Below are experts of layer 2 (counted from 0) of a mixture-of-experts language model. Rows are named down (a neuron's output weights, with its number) and show model dimensions 0-191. Each number is 200 + 30 x the weight over its row's rms, rounded and kept within 0 to 999.
Before each expert's rows: a language model's description of what the expert responds to. This comes from a sample of Wikipedia text that the model never trained on.

# expert 22
Adjectives and nouns naming nations, peoples and political bodies, such as American, French, Indigenous, Ottoman, Democratic, Labour.
down4,197,206,174,213,177,206,177,220,177,185,122,206,162,169,147,248,233,224,204,207,167,229,200,225,241,223,171,163,186,194,253,227,184,181,224,248,232,164,212,209,204,144,206,149,223,192,156,217,228,235,189,181,211,177,165,182,198,204,197,154,198,199,235,245,199,161,189,231,193,187,161,244,221,296,205,166,174,227,183,183,184,193,265,209,259,173,246,154,197,216,231,197,235,112,245,229,149,192,161,161,190,200,219,184,233,160,149,198,215,188,171,195,194,193,181,169,202,227,211,190,183,199,165,191,159,189,216,222,237,162,177,230,158,238,209,166,216,166,233,212,207,227,210,243,172,172,221,181,220,248,212,201,159,188,191,212,185,214,191,139,158,164,206,175,227,215,190,148,220,217,219,186,236,212,192,217,219,184,212,184,204,238,193,240,245,223,146,136,160,237,194,233
down5,172,214,192,194,158,207,165,173,171,203,132,211,246,207,194,209,158,159,223,195,175,192,178,165,276,227,282,199,214,185,197,179,231,207,119,141,210,171,194,248,197,191,163,166,257,197,188,235,190,187,190,192,211,217,172,239,212,224,225,211,176,166,194,199,235,239,221,174,263,204,213,227,230,195,232,180,232,240,209,196,215,243,219,194,216,203,212,190,212,199,195,210,215,176,183,217,196,199,206,225,213,168,250,236,169,231,180,195,231,172,214,104,176,226,178,235,189,215,222,222,153,255,208,199,201,222,165,193,198,256,190,190,209,172,181,211,160,221,178,181,184,180,210,191,156,198,175,214,205,170,156,234,186,245,231,271,212,206,169,116,201,216,174,151,190,195,147,239,209,184,222,255,175,147,198,218,125,203,196,155,226,170,202,224,219,175,214,174,173,166,157,190
down6,215,194,224,296,158,197,167,208,162,228,209,255,188,150,201,185,214,130,218,201,236,211,229,167,218,189,180,205,225,161,191,190,227,195,195,159,216,222,223,162,243,210,178,155,215,213,243,216,220,211,231,154,168,198,193,206,171,206,229,163,181,172,246,218,230,199,269,190,224,226,190,141,183,195,181,201,147,209,184,221,225,203,225,196,162,241,167,224,261,206,192,231,186,147,210,170,236,160,219,220,195,194,184,208,190,235,191,163,219,117,194,201,214,209,204,161,189,196,225,252,183,230,225,198,187,190,190,191,165,137,228,189,253,202,247,202,224,190,180,190,136,241,202,225,197,197,205,180,209,193,169,201,250,257,247,202,178,201,181,174,165,176,181,216,199,230,231,186,139,166,185,168,156,227,233,145,147,202,212,203,211,187,139,184,239,223,151,179,164,240,243,169

# expert 36
Year piece 20, line breaks and pipes in election and sports tables, plus Total, following, MPC and scattered word endings.
down3,152,193,177,219,217,228,198,169,197,205,207,217,213,227,219,237,248,194,186,223,192,180,252,196,236,191,187,225,200,205,159,227,148,190,194,143,168,210,195,210,210,168,247,167,196,176,185,170,157,303,208,167,212,266,244,192,219,237,162,197,243,166,186,209,200,201,192,199,184,219,203,149,162,240,235,240,216,196,249,160,174,98,202,208,209,196,252,112,207,134,218,181,228,201,205,184,190,193,123,197,160,197,219,202,168,162,203,135,241,247,199,209,141,230,198,212,202,178,193,177,167,261,216,196,194,200,239,164,183,161,216,210,209,206,174,169,234,268,174,183,242,206,190,193,199,239,195,211,174,210,178,211,207,224,207,201,189,191,224,197,180,221,136,225,206,249,177,195,221,194,247,182,184,159,198,231,176,205,200,251,189,202,190,190,215,197,232,162,245,199,196,203
down4,225,211,231,195,255,225,269,199,159,225,150,157,190,212,223,233,173,235,173,228,173,176,171,246,177,182,171,178,175,245,181,236,214,265,230,215,170,200,183,219,238,233,187,225,168,168,180,179,222,245,199,203,233,208,222,178,268,159,202,210,194,207,208,230,246,202,219,198,190,199,205,231,210,183,214,241,139,222,208,180,224,165,182,184,195,214,237,274,189,139,184,183,220,189,146,213,175,225,176,210,190,188,185,186,281,196,213,191,191,135,203,238,265,266,168,175,217,263,177,236,229,185,218,244,216,235,204,200,230,149,193,186,205,176,218,176,179,182,223,191,169,177,185,160,218,278,232,172,130,196,205,176,200,186,231,210,238,125,189,242,194,190,221,192,182,207,229,178,194,207,157,204,249,227,249,186,234,194,189,201,186,200,193,212,200,227,178,177,173,159,191,172
down5,210,184,191,237,186,217,234,180,215,158,143,196,169,233,205,242,216,223,230,128,153,151,174,199,198,190,217,208,184,173,238,230,210,239,225,203,221,243,178,194,193,194,190,179,150,205,137,179,197,199,103,226,183,234,241,193,229,199,180,178,199,197,211,226,212,245,255,165,194,182,200,126,192,207,265,239,194,165,220,184,160,219,199,209,223,181,157,219,165,257,214,229,232,142,225,202,227,235,238,237,212,209,162,180,208,208,202,210,225,215,232,264,209,282,219,201,187,150,244,232,193,178,131,159,227,240,193,192,226,235,213,160,179,210,205,195,232,235,175,197,164,230,229,230,180,207,215,170,137,176,198,218,223,198,207,224,257,179,173,235,184,216,195,191,179,213,166,196,193,194,226,202,201,196,170,216,180,219,179,222,178,192,199,263,135,234,200,190,213,228,158,237

# expert 30
The word and, colons after infobox field labels, closing parentheses and quotation marks, and or and ampersands.
down1,197,219,185,174,276,248,218,153,182,239,201,216,239,226,234,195,203,240,228,234,179,220,197,197,175,188,237,182,218,215,189,163,204,144,213,264,171,144,186,247,179,184,215,197,140,160,174,185,184,206,201,161,189,210,248,197,229,203,195,166,229,176,244,201,199,143,221,236,217,219,216,188,242,155,220,156,235,145,206,248,200,223,210,218,187,206,188,146,191,159,219,192,161,208,216,218,200,191,187,159,188,162,179,183,179,223,227,250,187,158,212,197,205,226,180,217,164,231,233,199,217,200,241,175,188,215,205,219,163,190,133,194,193,199,178,186,228,230,239,150,213,223,154,197,246,175,271,169,225,228,215,194,146,224,242,177,223,232,222,196,258,244,148,178,169,176,257,182,186,146,226,185,239,190,170,146,204,204,169,216,187,234,176,216,222,237,179,150,212,230,244,244
down2,188,179,216,177,197,126,205,196,213,237,184,177,180,181,176,240,219,205,205,212,202,252,187,190,180,229,222,164,181,205,147,195,215,239,180,164,139,171,187,186,205,231,212,157,185,191,239,212,201,201,191,221,260,224,217,225,160,182,171,186,228,193,206,243,224,215,180,228,173,214,238,230,208,193,198,220,168,213,152,217,174,197,180,178,207,203,207,223,194,199,196,236,208,234,164,228,188,159,221,156,180,202,240,169,181,182,237,245,155,103,199,177,228,250,202,143,179,210,182,231,160,210,202,244,158,201,161,182,212,230,177,252,245,311,197,167,200,226,203,272,228,191,180,211,262,127,151,234,224,189,250,244,208,185,210,185,176,183,211,222,202,213,231,188,174,248,246,200,181,232,173,234,187,162,197,174,195,201,196,221,162,224,191,248,199,201,166,149,158,159,198,209
down3,240,204,167,126,205,178,182,270,200,208,178,109,166,176,159,194,184,215,182,234,202,202,238,255,193,173,243,169,186,201,222,182,196,180,200,218,237,199,148,190,200,217,226,270,186,178,179,203,223,251,181,191,170,206,225,182,238,193,173,185,194,188,146,251,183,202,201,218,190,253,188,165,255,222,243,204,218,243,212,214,228,180,246,247,195,226,199,163,165,202,194,158,235,176,224,194,236,185,229,209,205,165,171,243,205,220,150,280,165,171,199,267,196,252,206,211,179,212,220,176,181,215,232,166,173,181,241,216,198,192,231,209,164,211,164,234,222,200,188,235,218,230,189,230,257,208,153,188,218,216,155,162,188,230,165,165,139,259,220,190,199,238,179,229,182,191,191,173,205,197,180,201,235,189,179,201,289,181,188,206,222,202,178,166,199,178,149,205,172,175,184,179

# expert 18
Commas in running text, dates, lists and numbers, plus month names inside dates, such as August, March, October.
down1,213,254,180,233,177,227,249,170,198,235,181,216,175,207,221,218,178,153,202,148,164,169,191,227,235,207,247,235,241,216,143,199,195,198,254,186,208,206,186,235,231,171,176,208,216,284,205,187,221,212,205,214,176,208,175,227,230,200,180,187,199,199,223,216,184,202,212,190,206,180,178,198,207,157,203,207,160,267,175,218,152,230,167,158,225,169,191,199,204,221,207,217,246,133,185,175,200,175,246,255,214,208,177,187,245,243,202,232,181,262,225,195,217,197,206,211,242,208,170,234,206,198,192,233,214,143,141,214,157,202,201,204,216,258,201,182,220,168,224,207,166,123,146,222,179,169,168,260,181,231,213,225,185,160,255,149,199,209,193,225,179,208,241,182,215,186,219,224,168,189,163,189,186,124,207,188,191,188,191,224,188,154,175,175,171,271,167,177,254,218,232,257
down2,182,180,253,229,180,185,188,155,177,206,149,193,223,224,179,264,237,189,193,245,162,234,146,194,192,209,196,256,215,160,216,193,181,189,174,119,194,225,196,201,243,237,242,165,238,179,201,198,185,276,191,190,157,194,153,176,189,262,175,220,174,234,243,215,198,221,194,177,171,210,227,159,256,214,179,203,200,239,242,207,182,207,168,179,187,178,179,277,221,226,195,193,206,194,180,175,239,215,212,200,199,230,180,199,241,188,218,244,192,188,135,211,191,235,156,217,275,245,217,183,210,261,216,183,198,244,172,179,181,236,180,163,217,236,185,249,266,171,204,196,173,232,180,182,230,209,191,179,186,199,186,209,232,142,128,181,193,184,194,238,135,182,173,194,251,196,192,181,201,228,189,199,202,215,212,171,184,194,237,241,195,200,232,156,201,196,234,202,177,270,196,200
down3,224,223,224,198,233,231,194,221,212,193,176,127,184,233,186,177,193,236,260,256,231,240,246,203,220,220,189,210,160,203,214,208,203,207,145,235,215,214,196,200,273,188,153,191,135,236,232,180,234,159,224,217,200,180,202,180,152,204,228,180,218,181,202,198,240,219,171,170,217,203,153,183,185,214,265,203,221,205,200,201,207,204,224,230,161,196,196,244,193,214,233,140,207,169,206,180,161,190,230,198,189,214,161,163,207,203,200,215,238,175,252,211,153,195,190,246,196,186,213,230,167,158,153,165,244,185,181,179,191,241,147,232,217,205,221,249,231,175,203,176,205,181,141,217,200,215,133,192,234,274,217,177,216,238,199,187,191,166,214,174,222,265,189,239,271,208,253,232,173,203,192,230,214,164,187,209,178,222,187,130,205,251,188,220,159,140,170,234,203,186,183,210

# expert 12
Capitalized words in names of countries, wars and agencies, often after the, such as United, States, National, World, War, American.
down0,183,208,213,208,185,210,220,209,187,192,215,204,195,207,232,179,183,175,285,169,199,178,194,198,210,214,202,162,187,161,184,169,192,124,187,182,209,188,162,178,257,228,178,199,208,190,181,183,199,186,225,196,235,239,201,206,207,210,212,147,210,240,173,236,204,208,201,196,172,206,159,143,233,197,163,174,178,165,137,206,202,181,170,204,229,181,209,200,183,238,205,216,186,195,188,177,215,218,169,246,138,297,195,200,205,173,173,169,193,208,164,176,213,267,202,201,248,225,199,216,195,188,216,266,189,204,254,243,142,262,207,162,130,211,169,213,228,146,220,240,208,136,181,206,173,207,198,177,237,226,206,158,216,201,152,152,170,138,152,203,193,184,196,192,203,220,163,221,160,204,196,256,210,247,213,200,173,213,243,155,203,227,225,222,199,185,165,227,276,216,163,140
down1,246,216,240,188,210,151,227,188,218,212,182,241,184,206,132,179,206,196,199,213,202,220,247,192,147,202,229,207,249,205,173,214,199,171,186,169,217,202,185,192,218,188,274,256,191,181,127,221,194,201,178,235,200,198,221,218,218,178,217,203,206,197,229,230,169,120,160,175,160,216,183,186,169,222,225,248,184,195,198,208,195,235,155,124,221,286,156,228,209,199,184,234,196,178,202,114,221,189,223,198,242,164,186,180,146,138,207,136,190,218,201,227,198,233,237,191,227,196,227,214,175,201,194,185,175,193,254,176,193,187,223,228,214,232,259,212,208,136,135,215,203,147,218,142,195,224,210,209,173,207,208,176,152,220,198,162,208,149,173,194,176,217,198,238,204,195,231,222,168,196,232,193,232,252,150,162,228,216,210,218,215,214,200,254,171,198,200,210,217,179,206,232
down2,199,167,188,154,146,177,141,203,196,250,185,142,192,221,215,191,191,214,210,219,187,211,173,210,141,172,179,224,236,144,173,251,189,181,194,221,161,214,222,200,197,216,202,225,175,165,207,160,215,189,155,230,194,185,260,186,166,167,202,191,215,183,232,188,179,149,180,222,202,181,205,244,173,216,174,248,201,230,221,230,155,202,191,194,187,205,231,244,270,180,206,202,198,278,193,214,208,205,213,221,144,213,258,221,217,135,216,165,229,193,169,212,168,198,217,117,204,198,154,147,213,169,250,191,219,152,237,225,200,214,219,229,238,204,155,217,184,242,171,175,191,209,192,173,177,245,186,240,177,180,207,182,210,174,218,152,158,195,223,222,201,226,207,188,196,264,240,229,123,212,197,247,135,228,254,197,232,204,238,204,209,229,198,257,210,195,163,210,231,218,183,192

# expert 17
Proper names and their final pieces in places, people and institutions, such as Hartford, Colchester, University, John, York, County.
down0,211,150,149,208,238,174,175,201,226,174,186,227,200,235,178,193,170,175,205,218,201,177,234,175,203,166,192,196,202,185,163,154,183,231,191,183,176,197,199,139,208,250,139,180,232,232,206,194,171,183,169,147,203,151,196,186,211,214,189,198,220,193,188,193,160,203,238,234,206,213,203,165,248,186,152,203,216,192,223,232,138,196,197,197,213,229,218,166,246,204,142,157,275,226,158,194,159,152,172,202,219,170,182,224,128,212,231,190,235,231,161,245,251,187,162,182,229,185,270,219,182,173,215,216,215,164,253,205,190,191,196,252,246,178,148,233,191,226,233,193,241,136,193,178,227,270,206,189,218,265,181,187,236,218,222,193,149,181,197,240,193,167,189,246,192,210,167,214,237,196,198,173,175,232,181,199,164,181,194,181,243,180,248,186,212,228,240,242,243,206,161,206
down1,186,205,197,244,162,209,183,187,198,169,180,203,180,173,191,195,219,227,186,161,201,174,199,211,231,245,162,159,183,204,269,262,254,227,185,222,178,170,124,193,247,116,238,201,189,134,194,166,201,192,242,227,213,183,180,214,218,258,217,239,195,233,163,186,228,206,180,164,183,233,221,165,153,245,217,178,182,168,184,233,209,228,227,226,174,178,183,168,172,233,166,231,238,221,192,221,235,232,139,202,224,236,198,209,248,232,207,204,193,216,238,163,210,158,153,257,170,188,229,176,165,209,216,154,167,236,199,167,216,201,164,227,181,153,194,241,227,203,186,263,169,229,182,246,189,187,203,214,180,156,216,192,190,235,152,232,156,177,196,204,192,170,212,184,206,209,213,245,191,208,240,206,218,190,249,181,215,210,214,208,193,168,262,206,241,215,267,155,195,181,207,145
down2,201,130,270,182,167,180,219,194,181,216,221,180,207,193,238,190,200,220,181,239,218,195,205,172,240,237,208,219,232,207,214,172,212,239,152,226,185,184,221,201,186,182,196,196,188,178,173,182,181,205,171,160,173,168,170,184,175,196,227,170,177,149,213,174,204,244,180,230,189,166,191,177,199,218,269,192,244,196,211,211,182,220,214,216,168,216,187,214,244,171,167,182,205,219,241,184,191,226,221,192,227,183,189,174,201,253,245,138,189,201,161,257,209,180,228,240,182,233,245,179,227,178,181,198,118,187,210,151,216,188,157,158,136,170,186,234,191,178,221,191,219,199,198,235,201,199,241,205,170,264,173,272,258,117,170,220,233,125,204,231,177,219,179,218,167,189,196,191,199,174,240,235,129,213,184,177,171,192,185,216,211,222,167,193,186,175,216,119,204,215,191,265

# expert 37
Inflectional endings ed, ing, es, ated on verbs in narrative sentences, like tripled, parted, renamed, plus particles up and with.
down0,198,226,205,181,220,227,221,198,194,224,189,211,229,211,218,151,211,178,220,240,255,173,191,234,192,194,226,184,177,178,194,201,234,181,268,218,221,242,126,179,225,160,243,173,285,213,169,194,212,201,206,199,194,201,219,194,222,256,242,184,161,125,195,163,214,166,174,169,183,188,202,144,200,210,184,179,154,196,200,188,166,200,194,220,172,243,204,175,162,179,205,203,211,195,197,213,255,243,184,205,185,198,210,165,186,209,151,173,247,171,205,205,199,201,144,207,128,163,237,186,216,217,179,166,149,244,153,178,182,178,219,198,159,215,188,185,166,201,246,180,298,225,157,235,164,162,187,212,245,245,185,258,196,180,229,187,183,187,132,202,209,214,188,244,199,236,206,221,223,163,186,247,200,212,205,217,189,180,212,152,133,211,233,143,181,234,241,180,216,199,196,175
down1,173,217,161,171,242,201,173,268,199,170,243,182,144,168,230,159,249,239,211,211,137,256,234,193,230,227,249,194,157,201,196,207,258,178,227,216,211,261,207,199,190,200,194,184,181,183,189,179,189,249,204,210,195,161,175,132,209,168,242,216,166,163,170,119,210,178,195,220,192,198,267,243,176,208,194,205,207,184,174,230,202,196,154,202,183,162,166,167,161,176,167,143,205,131,162,211,199,207,213,225,248,186,238,184,175,180,191,232,139,247,233,185,213,188,194,215,186,177,154,191,225,175,198,238,188,223,177,188,235,216,219,193,198,171,198,153,225,187,139,210,191,148,220,168,220,226,246,158,211,242,147,187,215,215,200,191,132,194,179,206,221,207,218,212,164,174,166,236,210,167,180,238,201,160,224,126,181,190,220,181,212,197,206,175,193,223,212,190,177,217,173,176
down2,201,198,191,170,236,216,229,188,188,196,244,197,206,201,206,203,174,171,219,218,204,223,196,271,174,205,152,164,165,261,223,195,165,206,185,204,221,152,232,219,233,219,191,180,139,261,195,164,140,173,207,295,222,203,153,164,232,204,219,197,144,207,234,191,205,227,156,233,195,243,175,220,169,177,144,216,239,216,184,227,232,227,187,196,233,257,174,158,231,198,220,219,230,238,224,195,176,179,169,185,264,177,177,112,189,189,208,154,187,191,165,186,220,180,208,210,236,210,194,188,187,169,207,200,190,226,207,188,203,186,196,212,227,197,214,178,179,215,230,200,244,175,216,254,214,194,251,185,203,147,165,205,189,204,203,202,214,189,255,205,179,155,205,141,207,171,120,192,240,218,220,172,204,231,186,129,191,252,211,219,158,152,210,173,264,200,166,173,209,224,222,181

# expert 2
Location and time prepositions such as at, on, by and until, plus dashes, slashes and minus signs used as list bullets or table signs.
down1,254,165,174,163,194,156,195,192,208,186,179,190,178,223,200,229,134,176,204,167,128,189,207,268,170,179,240,191,177,154,168,207,195,186,232,219,153,179,192,198,148,158,198,205,234,207,221,176,183,197,195,187,235,207,198,163,199,133,200,205,172,182,210,179,171,174,212,201,179,225,201,196,252,243,151,167,175,200,223,211,162,160,226,177,188,202,191,203,197,187,232,168,226,190,159,163,234,180,204,210,197,209,210,243,228,170,162,180,220,165,198,206,197,172,210,173,213,217,175,206,192,178,141,183,168,196,229,145,187,235,212,157,241,194,104,177,205,205,180,250,246,177,213,245,237,227,239,216,170,261,175,200,150,189,204,251,198,143,188,167,194,210,218,204,201,204,207,164,151,262,218,183,213,182,244,161,183,170,180,215,262,209,147,155,215,222,227,107,215,222,205,199
down2,212,202,178,212,217,188,228,246,200,189,182,211,152,175,178,192,215,233,161,242,229,218,150,247,206,214,120,171,214,150,219,228,181,214,203,250,235,170,201,204,193,219,251,171,199,214,213,175,222,210,217,172,220,171,247,187,218,171,211,224,210,207,238,226,193,192,177,158,230,101,156,181,179,182,174,183,183,195,232,161,131,243,154,168,194,163,161,202,211,168,150,237,243,185,187,207,188,228,199,190,219,189,166,205,218,209,272,211,229,185,231,216,171,169,222,176,196,241,212,222,231,224,202,213,205,241,199,220,159,185,181,200,179,203,149,168,246,208,184,191,191,211,143,223,225,162,184,233,250,203,217,179,244,213,152,210,188,199,183,185,201,180,176,208,154,222,168,238,144,197,181,274,199,196,201,156,222,136,215,213,178,208,191,210,142,109,256,215,194,211,221,227
down3,218,153,164,199,289,180,195,190,256,231,258,168,158,181,246,205,192,240,197,173,181,209,236,206,132,173,150,187,190,159,217,218,247,196,178,191,190,195,242,240,186,226,199,229,153,181,155,188,208,151,215,218,196,145,160,207,237,200,261,198,235,172,235,177,193,231,188,164,178,208,225,205,232,137,169,194,142,193,253,209,196,214,189,199,193,249,162,245,204,234,195,192,223,172,166,143,219,190,225,206,218,192,182,204,216,187,266,195,186,236,209,190,171,190,155,209,147,244,160,150,198,163,182,201,215,185,151,195,212,190,232,190,243,160,207,242,186,233,235,160,166,207,228,175,207,162,179,168,191,220,244,208,195,148,203,223,160,197,190,185,230,153,220,157,190,191,162,220,215,198,240,201,180,233,198,224,152,190,259,206,183,223,223,168,197,206,197,167,234,181,259,221

# expert 19
Prepositions following past participles or verbs, such as founded in, used in, published by, shown to.
down1,221,227,222,177,223,192,180,210,191,216,132,205,179,173,206,205,165,193,204,240,208,245,241,144,203,208,192,203,216,145,169,208,192,192,187,183,174,195,235,201,149,166,191,175,208,182,201,165,161,170,179,221,181,234,151,206,187,180,246,257,188,168,197,216,126,222,166,269,247,220,228,205,202,222,211,224,176,260,240,187,189,247,172,210,208,213,202,255,202,145,215,198,232,242,183,161,198,280,284,275,141,216,226,188,184,155,206,165,237,231,228,215,191,199,212,228,259,216,187,208,225,181,177,197,208,189,145,224,217,213,227,229,139,185,250,178,211,214,143,158,216,176,166,169,217,194,220,191,198,205,188,178,212,204,126,227,148,205,149,215,156,207,176,160,223,199,175,189,222,240,184,190,165,196,212,182,176,225,181,196,212,219,208,232,242,179,178,216,195,227,231,180
down2,195,187,209,243,159,202,158,163,189,226,252,197,232,200,181,193,205,226,222,185,217,171,180,193,184,194,158,171,221,198,198,151,198,200,185,175,173,208,146,224,205,172,211,181,217,204,223,194,224,211,194,192,177,172,207,253,185,184,192,176,215,220,243,211,233,241,193,259,245,145,207,215,230,178,239,217,221,264,203,252,217,164,162,252,135,213,239,178,133,209,252,161,228,169,213,181,192,190,219,175,163,239,197,199,189,156,234,214,242,228,172,219,231,206,194,244,216,202,220,275,179,187,217,214,204,185,163,185,158,231,185,146,200,185,122,195,228,151,240,216,211,236,186,170,261,242,207,201,184,188,269,221,242,184,197,181,276,197,230,204,204,192,237,183,170,153,177,208,142,226,194,165,208,154,243,159,209,214,180,213,207,163,214,213,166,225,208,241,161,217,153,164
down3,195,199,270,257,247,213,162,194,197,226,191,253,201,254,235,228,186,197,162,216,225,198,196,190,194,235,222,212,182,259,264,208,130,165,187,194,189,213,177,210,219,219,225,233,200,126,192,150,170,215,209,208,193,184,281,235,190,229,190,240,161,188,222,240,216,161,219,197,221,158,180,214,243,196,249,183,185,174,208,183,174,225,210,235,215,213,200,196,211,197,197,163,182,221,238,185,227,206,185,178,197,255,148,268,216,184,232,192,163,181,206,227,213,170,221,190,233,208,186,191,203,129,184,168,246,177,191,182,165,131,217,221,222,244,216,230,227,192,207,237,220,234,153,173,209,242,192,182,222,210,257,218,220,209,235,224,232,153,205,219,216,203,137,167,235,213,203,185,197,266,199,258,177,224,210,182,165,216,244,225,167,201,181,184,240,157,216,186,154,232,220,164